Below are experts of layer 3 (counted from 0) of a mixture-of-experts language model. Rows are named router (the router's row for the expert), gate (a neuron's input weights, with its number), up (a neuron's input weights, with its number), down (a neuron's output weights, with its number) and show model dimensions 240-319. Each number is 128 + 24 x the weight over its row's rms, rounded and kept within 0 to 255.
Before each expert's rows: "comes before" lists some tokens at least twice as common just after its tokens as in all text; "gets" lists some tokens that make up at least twice as much of what it gets as of all text. This comes from a sample of Wikipedia text that the model never trained on. Tokens count by the router's weight.

# expert 12
comes before: "1", "2", "3", "4", "5", "6"
gets: " ", " in ", ", ", "–", ": ", "| "
router [142 131 117 135 149 104 116 142 155 113  89 142  97 152 114 113 129 160 159  91 143 154  89 115 175 128 120 162  96  93  96 118 133 109 125 108  98 161 145 123  97  93 151 106 117 193 117 137 134 104 106 124 109 166 127 101 160 132 138 115 148 177 149 149  85 119 123 119 134 112 167 157 183 109 172 145 119 106 139 151]
gate0 [103 131 153 113 114 106 145 130 126  98 103  68 110 129 130 109 109 134 101 123 165 129 139 136 156 125 134 133 116 125 122 105 135  83  99 141 122 129 147 129 103 109 165 103 125 122 142 159 118  95 142 142 137  95 116 115 149 117 120 119  99 138  84 111 112 139 131 106 138 114 131 149 134 122  96  84 126 127 124 111]
up0 [141 154 126 161 122 135 117 119 104 152 163 181 157 121 136 150 137 130 101 158  90 143 150 127 124 149 147 171 156 104 135 109 113 163 130 116 141 131  99 124 153 135  98 155 127 127 118 111 139 146 125 112 111 147 120 153 116 115 133 124 134 142 172 119 142 122 120 147 122 131 156 106 127 143 153 146  95 139 138 182]
down0 [150 122 128 121 127 147 126 161 127 137 155 165  94 131  70 143 111 114 100 107 121 161 136 111  87 146  85 137 116 132 120 105  82 123 142  94 107 112 132 145 129 165 137 133 132 161 112 143 155 140 125 178 109 160 148 127 127 115 136 183 146  84 132 142 160 128 103 133 144 122 152 137 165 103 122 145 177 125 140 112]
gate1 [139 126 160 107 136 146 153 159 116  92 114 119 147 135 122 155 157 129 156 144 154 128  65 149 140 111 128 136 108 148 139 130 111 173 101 168 158 155  80 111 132 107 138 126 135 131  95 110 142 115 120  97 169 135 136 102 123 166 199 147 126 124 150 163 108 141 144 124 149 108 162 151 133 125 148 129 124 130 109 136]
up1 [119 156 118 152 121 124 115  85 130 161 137 133 124 125 162 115 112 145 124 120 134 128 174 151 100 142 123 149 156 113 100 117 142 101 155 106 123  97 191 129 127 163 125 137 123 120 169 142  96 146 150 161  84 126 114 143 149  94  54 118 115 155  69  96 147 105 109 108 105 152 106 102 128 129 106 124 140 136 116 150]
down1 [160 147 139  87 131 148 125 109 152 101 168 114 148  97 181 145 125 122 167 119 140 133 127 149 183 132 101  94 172  96 176 113 122 116 148 137 153 140 110 156 136 147  75 127 131 107 144 113 109 139 127 112 161 110  85 119 100 135 129 106 132  93 164 165 147 134 133 138  89 182 176  83 130 118  97 108 153 132 143 137]
gate2 [114 168 161 125 105 118 121 112 115 105 128 120 123 136 146 127  92 160 102 168  91  89 117 126 138 165 130 140 116 120  86 124  94 156 125 134  92 114 131 181 112 145 147 113 129 115 125 162 161 139 125 143 117 132  92 156 166 121 131 121 118 148  88 156 111 106 132 110 136 143 125  93 133 136 146 134  99 133 112 141]
up2 [151 101 140 146  78 138 150 146 185 149 138  77 128 122 131 131 133 122 124 117 122 139 100 125 113 102 143 106 135 110 127 150 183 166 158  82 121 107 136 120 123 131 163 161 143 118 136 135 134 116 110  94 118 133  85 100 110 150 181 103 128 109 146 136 128 149 119 154 164 120 170  64  80 113 145 151 143 108 126 106]
down2 [148 135 112 130 101 137 100 145 160 139 147  99 116 134 160 121 171 126 118 119 143 131  85 151 139 179  99  85 132 122 165 106 149 105 105 111 129 140 110 152 153 189 143 164 135 129 139 144 137 164 128 126 121 142 147 133 114 134 124 139 157 146 127 160 140 111 151 133 130 106 126 112 134 108 118 128 154 159 129 140]
gate3 [ 91 148 130 133 170 118  88 151 113 129 161 136 131 160 130 151 132 117 115 102  85 135 173 126 170 159  95 178 101 111 151 143 112 115 139 103 115  88 173 135  97 162 143  73 161 146 113 111 140 109 142 142 167 111  98 158 133 114 131 128 124 191 149 149  96 122  78 124 132 162 128 130 115 135 116 127 138 121 153 139]
up3 [146 120 134  93  98 126 163  92 131 135  82 129 147  87 143 114 131 140 134 162 170 119 104 109  96  83 165  83 153 148  94 128 152 151 114 151 139 183  82 123 178 114 109 188 102 134 136 144 116 170  93 112  97 126 156 105 137 156 132 145 128  90 121 110 153 126 174 155 143 107 132 129 148 123 149 131 121 124 102 150]
down3 [154 120 123  71 115 149 104 169  88 157  90 124 147 110 112 124 122 118 122 155  92 168 119 114 122 136 158 107 176 156 116 143 120 100  78 134 108  86 113  74 103 148 124 108 141 124 188 149 119 135 167 125 158 124 108 122 147 119 122 144 119  95 101 119 133 122 160 147 127 138 167 151 111 117 102 127  90 131 116 136]
gate4 [122 133 124 121 122  75 126  84 112 139 127 166 188 136 111 115 171 129 151  90 104 139 169 178 123 168 139 132 146  97  93 123 135 124 148 110 100  90  84 147  98 105 152 107 146  73 126 103 146 151 157 163 157 115  99 171 154 122  88 123 136  86 130 152 148 123  98  91 146 118 156  95 148 140 157 113 142 101 125 124]
up4 [ 99 138  98 168 105  85 122 127 138 124 136 173 142 151 110 109 128 137 126 119  93 134 164 167 123 153 131 127 129 116 126 116 115  98 128 142 146  99  99 131 120 119 149 105 158 115 111 105 125 134 105 120 145  99 101 195 147 103 123 156 106 109 146 149  93 116 116  91 138 130 164 129 130 146 173 153 126  99 140 176]
down4 [103 137 104 139  90 148 158 119 121 107 135 167 116  90 101 119 136 151 159 176 141 159 124 114 131 124 166 155 120 121 111 119 125 109 133 123 136 143 124  96 119 167 151 106 142 108  90 166 136  95  93 115 169  88 137 145 142 139 115 160 116 110 116 135  89  96 170 149 140  95 163 154 137 124 136 158 115 121 117 100]
gate5 [138  71 132 142 154 107  86 140 112 200 156 173 130 121 127 139 110 133 132  99 135 117 110 158 105 136 104 124 136 191 180 151 164 118 144 122 125 142 142 112 105 150  95  96 145 166  93 104 135 150 119 106 133 106 132 102 136 122 116 104 133 139 132 124 164 146 119 130 118 120 161 126 117 135 145  91 103 117 135 139]
up5 [114  97 128 129 134 107 126 119 191 192 139 159 185 139 129 134 137 130 146 100 131 154 108 134 108 152 137 124 136 150 165 163 184 124 123 107 176 132 160 115 108 149  74 137 119 145  94 129 151 123 125 139 151 152 125  95 156 135 119 101 131 125 124 129 163 149 153 144 139 112 156 135 108 124 122  83 129 113 129 105]
down5 [126  91 146 184 166  92 148  82 121 161 123 159 120 125  81 110 116 116 131 133 151 112 112  87 126 173 135 120 113 130  97 139 107 113 122 131  79 139 108 117 131 190  80 138 156 123 123 102 127 151 112 119 137 125 116  95 101 125 121 114 124 139  98 108 120 118 153 151 122  94 159 144 123 121 113 150 155 171 133 132]
gate6 [103  92  89 109 123 136 149  85  88 117 121 124  91 139  91 102 118 135  96  95 132  95 135 148 160 121 169 157 212 160 115 112 115 109  87 123  91 142 119 137 198 112 120 144 172 110 108 103 131 169 159 114 120  94 105  87 147 121  90 139 146  96 109 164 153  88 149 148 109 124  95 161 115 139 135  97 112 121 112 117]
up6 [134 171 163 152 130 134 116 157 130 104 153 104 139 113 162 161 141  99 139 154  90 177  99 110  69 124 123  69  87 105 157 140 134 136 145 150 147 109 171  90  91 126 142 126 119 125 142 131 134 108  65 122 137 139 141 147 129 120 122  93 137 146 130 102 135 176 128 107 176 127 176 138 117 129 114 141 121 144 125 161]
down6 [136 120 114 133 109 176 127 126 171 129 137  98 134  71 105 135 136 166 186 155  99 149 147  86 146 148 102 136  95 127 127 154 153  78 105  97 176 126  80 102 131  99 134 151 137 100 103  92 137 129 164 113 140 168  97 130 131 121 141 152 132 121 100 103 121 156 162 133 143 144 158 129  72 158 117 131 153 118 110 152]
gate7 [111  99 103 122 101 120 126 143 134  76 112 118  85 118 132 145 142 158 106 151 167 144 156 171 122 130 117 118 133 147 130 166 123 145 161 132 108 132 136 109  74 114 173 139 133 155 123  89 106 134 132 109 151 103 193 127 179 189 114 129 132 149 141 128 112  80 131  93 123 129 174 129  85 161 118 136 163 123 121 133]
up7 [ 81 151 116 112 148 105 126 128 103 127 108 133 101 129 120 132 143 196 100 162 132 111 151 157 113 149 122  73 163  55 155 134 130 113 148 123 139 142 100 118  98 137  90 106  74 170 113 118 130 133 125 105 111 113 148 133 152 155  96 154 168 117  99 110 134 161 141 124 121 125 137 121  92 123 128 160  94 160 148  86]
down7 [126 135 108 131 115 128 179 125 105 120 119 148  84  87 166 102 135 152 109 133 127 114 163 134 134 175 151 140 134 122 177 163 127 179 100  91 123 122 135 183 101 158 131 123 126 132 131 138 145 137 123 110  89 117 148 141 117 103 124 115 129 157 138 120 144 104 167 131 105 147 138  91 132 116 143 123 136 134 156 135]
gate8 [129 127 126 148 141 102  89 128 113 107 159 117 116 150 126  79 136 100 120 110 101 123 118 140 120 174 139 130 148 128 109 145 140 117 122 113 107  88 169 120  95 147 119 122 132 162 106 118 140 150 106 112 115 135  96 109 155 118  90 164 112 142 122 120 147 131 145 146 105 129 107 132 106 106 111 159 121 154  97 186]
up8 [114 129 140 127 126 129 143 112 136 160 102 114 156 125 120 173 137 157 158 139 167 135 144 121 150  79 113 114 112 123 149  86 143 122 124 104 134 163  89 112 167 125 161 112 128  94 136 153 115 136 121 131 116 106 179 151 112 131 176 111 144 128 135 104  98 132 142 135 159 128 121 122 163 132 101 113 182 113 165  95]
down8 [137 120 181 147  88 161  95  76 123 134 104 140 117  99 145 131 128 126  89 143 131 106  88 111 132  97 104 139 119 120  97 125 129 158  94 163 142 141 160 201 128 122 157 128 156 121 145 126 121 101 139 121 146 161 105 126 108 135 133 146 119  92 147 106 127  97 144 146 138 101 128 119 131 147 142 111 114 161 138 150]

# expert 8
comes before: "\n", "\n\n", " The", " list", " He", " MP"
gets: " |", " |  |", ")", ") |", ".", "|"
router [143 117 197  96 116 133 103 119 168 135 125 155  81  86 153 127 102 133  98 126 105 116 117  70 155 111 135  76 159 103 140 151 158 119 122 100 142 105 115 147 127 163 154  90 177 186 151 129 148 139  90 116  99 149 134 131  97 118 114 132 118 164 157 122 161 149 104 179 156 137 118 144  83 113 115 177 145 135  77 144]
gate0 [111 147 128 128 126 143 123 146 119 126 179 119 135 124 112 148 123  99 119  95  82 155 121 115 104 143 168 136 106 147 117 103 139 103 156  99 123  99 155 126 165  89 157 138 136 140 116 138 135 157 114 164  84 119 150 116  75 146 162  98  97  95 133 153 110 147 149 112  97 124 166 163 147 117  91 168 111  92 119 137]
up0 [152  80 144 124  94 129 149 126 110  94 133 109 129 169  75 123 143 111 123 134 132 148 132 150 140  96 155 160 135 119 131 134 132 163 111 149  97 111 110 145 103 135 107 120  80 104 145 130 150 116 175 130 131 104 142 124 150  98  69 176  77 158 109 100 170 138 152 114 114 121 153 116 105 169 151 111 134 173 113 106]
down0 [108 115 150 116 124 142 143 139 163 160 110 132 140  66 146 147 104 131 146 166 123 164 122  84 112 131 176 117 126 111 143 114 115 124 137  89 172 106 137  95 116  80 119 127 128 114 149 138 146 131 134 109 145 146 179 130 108 117 162 187  66 143 139 123 156 156 123 122 101 141 137 155 163 138 129 130 163  77 138 108]
gate1 [ 79 170  90 121 113 122 102 143 146 164 141 126  66 131 146 142 117 104 146 130 107  93 134 124 104 124  88 144 109 130 109 164 152 126 157 124 127 151 114 153 136  95 123 121 135 129 136 110 131 105 156 151 121 112  85 152 142  75 127 132  94 116 155 119 141 128 147 124  91 111 169 111 167 144 109 177 154 145 125 135]
up1 [154 132 148 142 159 150 117 122 117 117 111 135 167 152 144  85 159  99 120  91 138 153 140 118 158 149 156 139 122 151 153  68 122 107  91  97 126 127 127  91 132 174 129 134 133 128 137 137 157 125  83  87 129 104 144 103 124 140 141  85 131 145  93 139  77 133 144 158 159  93  80 143 141 141 156 102 130 124 101  97]
down1 [148  97 145 155 143 107 135 112 104 129 169 135 125 138 104 125 133 127 141 101 125 121 104 103 188 126 129 144 124  95 104 131 111 113 115 173  91 116 140  95 148  82 136 120 152 126 140 134 126 148 147 102 157 136  92 144 150 112 125 146  95 125 126 155 124 126 163 114 136  99 105 112 175 156 188  62 142 136 108 147]
gate2 [104 166 130 132 176 121 117 166 148 149 128 125 141 114 101 151 152 106  93  99 101 103 145  96  90  88  94 125 186 151 115 126 136 158 125  95 145 126 154  66 117  82  88 121 130  93 123 135 112 129 166 123 125 129 175 116 140 136  95 121  93 112 144 121 135 159 114 125 121 173 154 125 121 139 126 143 141 136 143 117]
up2 [ 81 119 130 137 107 134 127 131 128 166 102 137 130 125  99 153 163 158 115 168 121  94 146 100 126  93 125 148 143 146 130 154 160 127 162  88 124 148 116 102 122  64 110 125 104  99 137 126 106 143 147 124 152 143 196  86 128 136 114 124 118 138 130 102 123 165 125 141 154 163 116 119 137 140 131 171 149 149 128 118]
down2 [123 121 171 128 164 107 116 104 145 109  99 138 136 141 167 133 139 131 107 158 139 130 121 104 144 148  91 181 147 132 112 134 143 146 141  99 109 137 134 155 113 134 113 114 145 132 135 130 110 152 162 175 140 145 139 108  91 129 135 117 128 145 148 119 130 148 132  89  76 143 124 137 159 108 142 157 123 147 129 182]
gate3 [162 142 105 132 106 153  52 102 147  72 114 126 132 117 113 169 100  90 107 122 137 109 136 117 131 143 171 130 132 129 147 120  90 192 147 155 125 105 148 171 106 124 148 173 145 158 131 151 164  82 122 129 111 121 140 111 123 160 102 116  97 124 138 135 150 126 150 134 144 176  90 130 127 150 134 116 138  97 109 104]
up3 [181 140 152 113 109 128 113 111 127  99 131 145 127 117  77 145 111 133  94 122 104 102 125  99  85 139 175 150 110 124 137 126 110 181 111 177  95 149 150 146 149 166 157 142 115 148 178 142 149  95 125 120 106 114 148 106 108 145 148 107 121 130 168 145 143 148 139 136 101 151  58 123  93 127 135 129 141 112 111 154]
down3 [120 118 166 118 113 103 100 134 138  83 136 158 163 111 101 127 122 133 102 142 160 102 170 120  98 148 111 167 162 126 154 114 125 134 115 186 111 160 116 124 130  87 188 122 148  92 114 163 143  88 111 150 132 191 153 162 116 108  77 152 142 143 153 143 119 177 121 160 137 128 126 119  82  85 154 109 136  89 108  93]
gate4 [104 134 111 156 136 103 120 122 137 123 147 161 131 117 109  75 116  78  96 114 101 130 112 113  76 112 130 140 178 110 149 113 123 115 114 141 169  81  99 146 119 124 114 172 141 111  99  84 134 134 144 110 121 131  97 168 150 125  89  89 131 142  99 130 114 138 103 119 127 123 138 116 126 132 118 126 135 123 127 155]
up4 [119 119  81 150  95  99 111  81 179 162 153 145 131 119 119 107 100  82 116 118 158 140 125 106  70 145 112 104 143 130 172 135 139 149  83 135 170  90  97 117 107 135 110 152 135 118  98 109 138 152 117 151  98 136 105 114 148 125 149 106 121 136  82 124 140 125 144 124 132 158 139 115 140 138 121 108 133 118 163 119]
down4 [110 124 142 150 117 131 170 112 119 115  99 122 147  83  81 108 104 115  90 126 141 119  85  69 140 140 131 145 121 136 133 106 163 136 141 104 161 110  74 103 137 134 139 112 106 116 115 132 156 106 168 114 122 172 148 113 143 168 148 109 112 154 135 121 144 106 171 140 126 105 120 109 158 116 120 146  90 116  97 118]
gate5 [117 154 108 126 109 154 164 125 127 139 120  96 169 133 131 180 133 124  87 128 101 142 141 163  98 113 100 169  97 126 123 150 136 114 168 140 127 122 118 125 174 159 100 141 150 105 129  92 126 138 145 123 122 145 116 146 163 132 106 169 116 151 125 146  83 108 141 129 123 165 142  95 154  87 141  93 128 102 120 179]
up5 [163  90 132 143 146 132 138 147  68 144 116 123 119 108 119  99 113  81 139 154 127  80  82 125  99 134 119 114 154 132 141 122 128  87  94 144 118  91 149 114  95 118 110 111 121 185 147 140 139 150  94 133 117 110 134 144  99 103 135 120 159 172 136 135 109 104 116 121 114 107 112 144 130 162 103 121 131 178 122 112]
down5 [129 110 139 118 112 116 147 117 147 119 114 146 102 135 131 135 109 155  92 136 118 155 119 119 100  89 175 139  99 171 104 117 164 127 126 120 124 116 142 149  75 127 127 153 159 100 111 110 143 117 126 140 106 133 114 144  91 176 148  84  91 139 125 100  81 163 126 170 127 135 102  87 127 107 137 100 137 118 111 140]
gate6 [135  99 105 154 135 102 103 108 164 148 154 153 113 163 154 146 131 146 157 134 127 146  83 112 126 123 134  91 111 108 118  50 127 118 155 174 126  97 152 104 123 137  98 103 128 111 182 135 139 121 126 148 127 130 146 132  97 110 107 112 139 102 137 131 133 163 159 132 103 170 106 113 119 115 127 136 153 130 133 126]
up6 [132  93 117 138 140 107 110 123 167 162 151 152 104 161 142 121 128 155 165 123 129 126 102 145 123 123 131  98 110 121 110  66 125 123 128 144 128  94 157 117 128 125 101 111 128 106 189 143 146 133 115 145 140 133 164 143  85 101  87 131 143 118 157 117 140 138 136 125  71 151 148 113 135 111 117 135 152 116 148 126]
down6 [168  97 136 129 140 100 164 102 110 134  90 195 137 148 148 173 144 118 140 155 112 117 129  98 131 143  79 106 168 121 103 120 127 112 135 139 140 111 148 141 178 115 128 144 163 100  86 147 132 114 126 144 115 147 136 146 109 154  96 128  99 126 136  76 186 125 154 114 126 125 176 163 129 140  95 113 159 114 139 168]
gate7 [112 133 140 130 115 127 119 159 154 127 113  94 171 166 101 137 113 105 162 104 108 148 186  86 116 125  89  50 162 138 134 137 103 132  88 133 127 118 114 104 151 138 110 115 144 152 110 134 124  83 139 113  95 130 152 110  97 103 118 121 129 147 107 116 122 129 135 111 158 124  80 117  93 138 154 119 124  83 108 154]
up7 [128 120 128 157 137 139 142  91 155 129 125 120 145 126 111 142 113 121  69 146 138 155 109  75 137 142 138 148 131 134 103 135 141 121 134 169 105 148 128 134 135 148 126 146 122 141 111  91  78 119  93 114 133 118 130 105 129 117 106 130 136 124 120  94 150 158 171  95 160 120  98 122 125 128 130 104  88 140  90 145]
down7 [132 141  98 117 123  94 170 142 109 118 111 110 152 118 123 133 154 104 124 126 128 117 104 157  86  96  94 129 111 154  65  98 108 143 109 134 114 151  51 151 162 139  77 105 142 168 132 188 118 153 140 196 151 140 105 132  80 130 102 118 130 151 116 141  97 110 121 145 183 104  93 135 121 101 152 188 145 144 163 122]
gate8 [146 157 133 119 181  80 103 176 108 145 101 137 139  99 104 133 153 113 138 130 162 167 153 149 133 147 119 121 116 130 124 129 114 101 128 129  99 107 123 130 117 114 137 157 117 114 163 111 141 108 123 100 124 129 127 134 145 148 124  96 119 138 135 170 107 159 139 159 146 143 164 106 149  93  82 141 166 125 114 106]
up8 [158 153 130  92 188 112 113 134 123 142  97 109 123  79  88 136  93  76 137 100 157 135 165 140 120 168 134 115 132  96  79 146  99 114 163 122 129 120 132 131 133 106 121 163 122 158 130  99 122 107 100 107 141 152 144 100 146 137 139 156 129 143 133 155  97 140 178 148 165  96 117 123 175 108  91 113 122  89 109 134]
down8 [102 163 101  89  97 116 120  74 132 138 135 162 159 125 139 142 153 124 115 126 134 100 129 109 138 124 141 113  65 115 126 113 110 107  91  92 133 153 155 139 147 104 104  72 138  98 140 136 117  71 107 125 154 118 133  96  73 141  73 159 172  79 164 149 150  92 133 119 175 166 105 169 158 126  62 165 136 134  88 115]

# expert 7
comes before: "| ", "-", "|", "- ", "- M", "- C"
gets: "\n", "\n\n", " R", " G", " H", "- "
router [118 145 123 137 150 137 183 134 140 151 129 118 160 132 133 110 147  85 141 144 111 150 101 158 146 135 150 123 128 159 130 122 119 107 124 117 141 134 117 107 135 151 110 131 109 127 120 128  99 131 128 168 124 154 153 136 110 124 130 110 140 123 111  90 103  95 116 187 117 130 132 167 143 164 108 192 138 149 132 126]
gate0 [128 121 118 158 121 112 113 121 173 131 172 151 154 161 104 165 150 113 142 129 165 171 115 119 163 125 145 102  78 167 111 144 123  80 122 148 158 111 150 125 145 140  91  93 122  92 106 148 123 140 181 113 152  76 148 106 122 138 158 103 134 124 142 122 185 135 127 174 116 155 135 140 119  90 123 143 149 129 166 151]
up0 [ 98 131 150 167 134 132 162  93 127 131 122 169 123 137 118 155 128 120 127 148 141 122 117  78  99 128 167 123 137 113 136 152  81 126  87 113 158 161 127 136 144 108 120 123 122 124 128 118 169  98 112 106  94 118 127 141 132 149  85 167 145  95 122 120 138 165  59 163 100 138 144 138 138 158 151 137 149 147 128 113]
down0 [169 138 124 117 130 132  89  68 163 156 163 148 131 112 130 122 157 136 138  67 130 110 146 138 174 133  88 152 100 119  84 129 124 120 148 130 142  80 151 135 129 139 148 109 139 115 133 118 121 119 152  75 145  92  99  87 114 154 162  86 163 124 129 101 113 116 152 139 103 157 143 129 117 100 120 130 105  94 148 125]
gate1 [134 135  90 152  81 118 145 114 140 145 114 126 121 148 146 140 147 122 125 131 119 126 105 107 133 156 180 160  98 163  98 100  75 130 158 112 163 151 140  69 113 103 137 121 158 117  99  96 133 151 116 153 140 157 114 107 137 142 144 125  89 139 115 134 119  96 147 130 128 152 148 103 190  92 134 126 134 149 130 134]
up1 [104 127 158  92 161 137 112 166 104  96 165 159 136 121 109 132 117 129  98 137 123 139 151 153 127 102  89 115 163  98 162 119 175 107 121 112 120 104 100 166 136 135 125 119  74 115 146 162 121 136 145 124 129 102 130 135 120 142 115 131 171 130 109 108 126 159  98 139 123 111  99 170  95 141 134 114 102  90 119  95]
down1 [ 97 131 113 131 160 116 108 131 107 123 114 112 134 139  83  78 122 133 144 156 106 156 137 146  89 116 126 125 138 102 142 126 136 119  86 150 129 156 153 140 150 153 143 167 109 107 151 114  95 126 119 101 131 131 169 149 114 179 109 118 113 141 155 152 102  75 120 158 138 144 122 139 107 168 153 147 126 113 148 126]
gate2 [114  77 153 167 170 139 159  92 147 142 119 125 138 149  98 126 108 108 128 137 118 132 141 117 106 140 136 106 104 134 105 136 123 147 109 158 136 134 107 131 136 137 121 107 117 107 147 124 133 130 105 131 148 131 124 155 124 128 110 113 144 113 128 151 127 180 155 100  92  76 132 110 125 117 145 128 144 138 147 141]
up2 [101 109 152 140 137 167 140  76 150 158 117 124 119 116 127 137  95 140 136 119 154 137 142 110  95 126 125  95 110 166 118 123 108 131 108 121 176 163 116 116 131 138 128 104 153 113 180 154 153  75  95 136 137 154 112 133 145 106 130 113 142 106 123 135 140 176 162  82  85  87 116 105 127 137 134 132 139 156 146 157]
down2 [131 156 106 116 113 120 111 141  74 133 150 124 117 123  78 114 114 132 118 139 119 109 107 132 133 137  89 115 123 139 168  87 153 100  87 108 147 109 116 125 126 144 141 168  98 162 122 122 128 141 142 183 136 114 155 131 108 127  86 151 125 156 165 124 124 148 129 144 115 158 117  82 163 145 113 127 139 104 107  79]
gate3 [127 131 171 130 101 144 137 164 137 115 104 136 154 138 136 130 204 138 121 118 149 108  92 117 126 149 151 149 123 116 135 137  82 137 136 126 186  97  83 124 171 140 120 125 153 119 149 139 117 122 119 110 148 127 111 135 124 183  90 110 117 119 131 142 158 130 158  91 156 143 121 148 148  64 138 116 131 151 137 130]
up3 [121 142 161 120 115 164 161 139 177 145 105 114 183 146 146 114 141 114 104 115 103 145 108 123  97 129 160 124 144 123 119 144 100 111 141 133 163 114  94 142 126 132  97 151 107 132 154 114 127 131 127 107 158 132 105 122 115 167 110 138 120 134 102 102 151 103 132 114 165 141 105 122 167  94 162 143 143 132 149 129]
down3 [111 148 100 149 124 138 111 132 162  82 130 136 166 111 102 165 140 120 133 120 105 123 132  96  78 127 123 143 144 122 107  89  83 120 134 110 102 112 131 137 131 129 144 123 108 139 134 191 137 151 121 141 114  92 133 145 182 139 120 103 182 128 149 146 141 148 141 111 174 156 130 184 136 128 134 116 144 136 117 123]
gate4 [143 120  90 136 134 121 125 109 164  66 145 145 191 141  87 111 129 130 129 133 123  99 158 120 144 178 159 130  92 104 142 112 140 135 155 119 122 147 130 146 124 119 151 132 135 140 160 173 141 117 137 112 190 122  75 101 127 134 142 124 157 125 111 110 111 118  76  87 101 171 137 137  91 149 130  99 131 148 115 139]
up4 [142 142 104 149 131 175 127 121 156 116 116  99 129 194 138 135 121 155 151 149 158 110 108 101 193 137 150 135  86 130 135 139 145 106 154 140 174 159 106 120 116 131 109 132 117 117 163 164 129 153 148 127  73 108 100 164 104  95 104 115 113 102 100 108 109 123  99  79  88 150 169 149 113 158 122 143 117 118 109 126]
down4 [109 117  62 145  84 167 137 108 110 158 108 104  97 123 159 105 144 165 124  84 144 141 181 101 149 131 129 126  83 136 116 106 149 133 157  80 158 137 108 167 114 140 126 117 132 138  81 146 129 137  92 152 119 117 138 169 123 118 158  99 121 154 155 163 106 115 102 112 116 110 137 121 160 103 124  82 116 113 115 145]
gate5 [123  96 150 148 138  84 117 131 148 112 105  95 156 117  94  77 166  80  99 115 138 169 168 147 144 102 138 174 126  89  86 140 158 118 125 121 151 145 144 129  90 140 119 121 124 141 106 130 127 130 142 133  91 184 137 121 162 155 107 130 127 110 157 150 126 138 161 149 128 127 154 170 143 110 141 102 132 143 184  73]
up5 [100 163 154 164 164 102 100 143 109 125 132 149 165  86 148  94 121  89 153 106 128  86 115 114 106 109 114 144 113 129 115 129 142 100 156 107 201 160 118 102 126 133 112  94 139 135 150 125 120 136 129 131 103 126 166 112  97 127 108 142 166 114 107 180 143 144 125 112  86 152 144 176 122 127 101  95 120  64 137 117]
down5 [138 156 104 128 133 130 143 130  90 185 127 141 155 107 133 153 129 110 146 117 147 149 124 118 121 116 140 142 114 142 118  87 141 107 147  96 155 182  98  95 133 117 153 140 140 112 174 174 159 134 101  83 119 116  94 113  97 156 102 103 127 103 130 138 114  98 151 130  82 147 104 128 141 149 132 157  75  88 144 146]
gate6 [138 145 130 147  99 100 146 130 126 165  98 153 177 149 162 171 155 113 132 139 112  98 132 152 141 109 136 157 124 139 115 104 135 115  99 120 126  82 104 142 110 123 108 112 126 153 167  87 109 152 137 100 143  96 133 173 159 113 133  86 153 126  83 144 143 113 115 142 125 166 114 137 110 123 116  99 147 146 116  92]
up6 [130 143 147 146 136 114 124  99 133 101 100 126 141  88 120 146 173 125 107 123  56  98 124 124  97 106 135 117 152 165 121 104 129 128 116 131 135  87  90 159 119  94  76 117 130 170 103 133 134 133 151 111 129  87 122 150 171 140 112 102 100 155  84 152 116 127 131 145 132 132  93 120 146 161 118 146 151 133 128 137]
down6 [125 125 146 102 141 138  55 130 162 128 116 113  93 162 106 165 133 132 115 133 169 118 145 137 151 102 116 145  84 115 172 117 171 165 123 112 159  79  97 151  72 140 127  85 157  94 144 104 142 117 164 141 125 153 119 121 101  83 139 151  89 106 145  49 160 130 124  94 145 100 147 174 130 133 112 122 139 106 129 174]
gate7 [ 99 104 100 103  96 127 140 149 104 139  89 113 116 122 128 139 180 121  97 100 114 134 119 134 132 155 111 126 125  98 121 138 124 176 123 126 108 109 112 152 113  75 106 136 113 110 151 149 119 130 119 147 138 159 141 154 112 126 128 107 118  94 125 110 158 178 121 159 131 121 146 111 137 126 101 106 140 118  73 101]
up7 [162 149 155 142 144 116 122 124 159 106 159 132 139 137 126 147  84 150 153 172 117 127 152 106 125 108 134 141 110 148 142 114 145 107 130 142 124 144 162 100 144 190 150 124 147 146 103 123 139 112 144 108 139  85 151 122 116 183 120 135 125 150 101 144 100  93 147  92 107 133 113 136 121 136 156 130 118 120 159 136]
down7 [190 115 165 112 119 145 124 119 109 109 127  96 129 123 130 104 119 111 121 160  96 149 163  81  92 114 109 126 105 160 132 130 155 140 170 157  96 142  85 157 120  94  86 150 105 133 103 124 125 128 162 150 178 137 120 148  93 135 118 156 139  96 143 152 140  77 160 114 131 134 132 119 134 175 104 114 103 133 105 156]
gate8 [133  79 124 164 128 111 128 108 151 137 123 153 161 126  93 172 157 119 127 122 120 136 118 163 114 169 113 160 139  98 156 102 160  98 138 105 147 131 131 148 159 119  99 132 142 142 122  61 119 154 107 111  98 144 160 117 127 139 132 163 142 154 117 124 163 120 122 119  98 150 126  95 130 117 157 167 160 133 137 132]
up8 [111 106 154 152 136 123 134 126 160 123 177 181 154 135 124 198 160 132 143 135 114 118 109 155 160 163 127 138 128  96 158 116 132 142 121 115 130 149  71 143 148 132  96 108 133 143 156 126 122 123  94 122 115 130 170 111 137 132 146 122 174  96 114 130 173 131 151  97  56 151 119 151 130 107 152 140 157 135 119 141]
down8 [162 134 116 125  94  88 125 153  97 174 157 156 119 136 143 130 130 116 173 136 125 166 138 111 140 142 174 131 127 108  78 130 117  90 153 115 136 125 139 131 131 141 107 119 148 150 109  86 150 160 120 151 105 150 132 135 103 111 109 101  99 123 148 112 111 125 155 159 125 142 161 152 152 106 160  97  80 106 153 169]